Experts of a small language model.
Size: width 128, vocabulary 8192, 8.35M parameters.
Experts: 32 SwiGLU neurons an expert, a shared expert of 64 neurons.
Training: 672M tokens, 5129 steps.
Below are experts of layer 3 (counted from 0) of a mixture-of-experts language model. Rows are named router (the router's row for the expert), gate (a neuron's input weights, with its number), up (a neuron's input weights, with its number), down (a neuron's output weights, with its number) and show model dimensions 0-127. Each number is 128 + 32 x the weight over its row's rms, rounded and kept within 0 to 255.
Before each expert's rows: "comes before" lists some tokens at least twice as common just after its tokens as in all text. This comes from a sample of Wikipedia text that the model never trained on. Tokens count by the router's weight.

# expert 61
comes before: " |", "|", "0", "1", "2", "%"
router [108 112 139 149 109 118 113 143  91  81 157 102 110 101 116 129 149 117 154 161 123 166  81 146 130 100 121 138 169 131 116 133 132 119  92 112  76 135 139  86 148 119 100 138 155 158 135 162 163 205 112  92 121  79  76 175 137 120 203 159  69 185  90 111 107 179 105 119 145 139  99  40  97 143  79 115 155 161 135 108 165 151 105  94 115 137  82 104  85 143 132 122 127 113 109 121 190 131 166 115 109 154 100 117 164 140 168 189 135 143 117  94 101  61 187 135 151 117 118 163  70  90  92 185 158 180 110 190]
gate16 [148 141 159 130 138 166 172 129  93  46 124 109 128  86 113 144 107 123 156  93 164 154 104 103 196  99  96 156 185 111 172 125 108 132  97  61  97 120 172 127 148 127  89 142 232  73 149 153 146 179 127 120  77 137  92  99 114 107 140 164 121  95  94 126 132 122 125 180 161 129 100 111 154 119 142 188 232 159 134  86 139 168 133 141  94 161 151  85  95 163 174 131 168  87 132 173 188 116 117  88 141 137 104 118 144 155 178 144 143 119 149 151 114  84 112 130 138 135 165 149 153  80 121 146 125 114 131 155]
up16 [ 31  98  91 143 128  84 142 157 114 139  99 127  74 126 137 108 169 112 142  86 141 116 111  79 116 140 170 144  89 127 160 152 153 115  18 173 134 132  92 150 152 122 102 121 166 164 144 164  74 142 126 124 118 145 123 139 123 140 151 136 111  73 130 104  81 114 118  96  81 104 117  82 151  79 141 149 128 107 117 169 117 199  96 131 163 141 182 141 129 126 173  80 153 143 177 129 158 174 135  63 100 116 189  99 129 157 184 132 113 147 125 176 131  94 145 109 139 113 107 138 121 115 163 205  84 176  85 116]
down16 [135 148  77 179 115 134 138 171  94  92 132 165  98 159  99 131 181  87 153 113 153 142 145 181 149 114 170  85 198 145 104 138 156  55 125 153 116 127  48 149 157 107 109 129 166 125 164 129 133 126 151 125 110 114 170 184 156  92 228  70 122 169 120 126 111  71 152 162 112 109  90  99 164 193 143 115 175 106  99 161 180  84 154 125 131 114 192 127 100 133 137 113  90 108 134 120 115 121 113 139 125 148 156 123 170 149 153 108 100 207  76 147  90 114 110 123 103  99 157 138 138 119 105 144 102 105  76 120]
gate17 [106 103 147 178 151 121 140 154 102  95 138 112 117 128 128 205 187 102 142 120 118 124 187  84 110  82 128 130 126 126  76 152 173 137  66 159  94  60 153 143  91  64  87 110 111 140 170 210 159 136 126 138 154 114  86  26 146 125 151 170  89 128  50 120 157 158  74 117 146 140 137  56  81 142 111 121 178 122 121 123  98 171  80  73 113  82 140 118 129 163 132 148 140 137 126  78 162 147 141 109 141 142 113 128 116 153 130 179 159 136 147  93 170 119 106 179 128 132 135 137 118 132 106 135 150 122  94 112]
up17 [106  53 137 165  95 177 145 173 198 175 189 101 169  96 113 138 152  95 212 110 167 111 128  98 115 125 140 104 135 134 134  83  93 136 107 126 128 155 159 133 156 111 125 130 137  61 125 145 145 172 108 127 117 119 103 106 109 137 116 144 195  58 120 165 130 124  47 112 120 125  68 119 168  99 186 112 137 167 132  92 108 149 131 138 154 136 114  79 145 150 139 133 161 109 133 135 105 133 132 101 114 131 125 118  92  84 135 154 135  52 167 147 127 124 102 210 160 116 144 186  72 178 116 112  80 103 179 145]
down17 [125 162 144 158 113  44 122 134 117 182  84 162 107 187 126 151 116 134 141 118  73 145 116  87 140 109 121 119 102 127 163 152 118 151 125 104 134 105 131 111 174 115 126 160 114 115 107 125 144 154 162 122 114 123 162 123 194 112 112  96 133 103 145 147 163 169  85 187 141 154  88 140 108 128 148 122 132  58 104 151 175 105 108  64 145 113 106 143 104 139 131  88 179 113 103  93 124  56  95 132 132  68  84 133 101 174  97 169 144 124 153  78  93  64 158 129 107 143  78  89 123 119 138 137  86 177 126 254]
gate18 [107  84 138 111 123 118 120 109 134 113 148 105 117 145 125 128 174 112 144 136 211 190  59 137 154  71 111  92  90 146 104 114 111 103  70 111 112 134 131 118 166  91 151 159 110 156 153 104 162 157 102 132 134 134 127 148 188  77 155 103  57 168 121 109  75 181 108 190 152  94 107 125 135 115  91 119 124 153 105  71 194 110  76 146 168 168  58 133 115 107 106 179 110 109 105 121  94 135 140  78 187 173 105  79 178 160 137 133 109 144 168  76 125 119  89 118 133 105 130 136  84 105 142 181  97 120 126 168]
up18 [ 89 107 118 164  91  87 122 150 125 118 123 155 117 108 108  88 135 122 144 113  89 147 144  98  96 162 134  81 162 207  84 125 128 111  99  86 124 148 155  57 170 143 170 134 150  99  97 129 133  94  99 104 122 148 178 142 160  98  78 198 133 148  58 142 127 113 161  96 110 120 137  99 126 104 131 148 113 181  67 128  95 123 118  86 142 158 123 189 158 132 104 157 125 177  73 130 125 179 218 162 103 168 120 115 121 108 141 133 128 121  66  70  82 108 114  90 121  68 101 126  94  83 100 189 114 123  91 106]
down18 [176 122 165  96 150 127 115  72 129  88 134 134 123 106 104 103 112 140 150 140 120 126 109 107 122 121 162 132 172 119 123 181 116 129  97 191 120 117 134 138 198 124 153  98 107 145  67 116 122  84 132  80 162 103 102 198  95 174  77 127 110 168 116 114 139 106 108 169 161 133 143 139 136 138 115 137  92 142 189 130  98  56 201 149 142 203 117 130 179 157 167 120 130 185 163 199 115  96 100  99 134 146  86 158 104  87  93 197 172  78 142 106 158 143  98 112 120 143 118 141 118 161 109  68 128  55 122 134]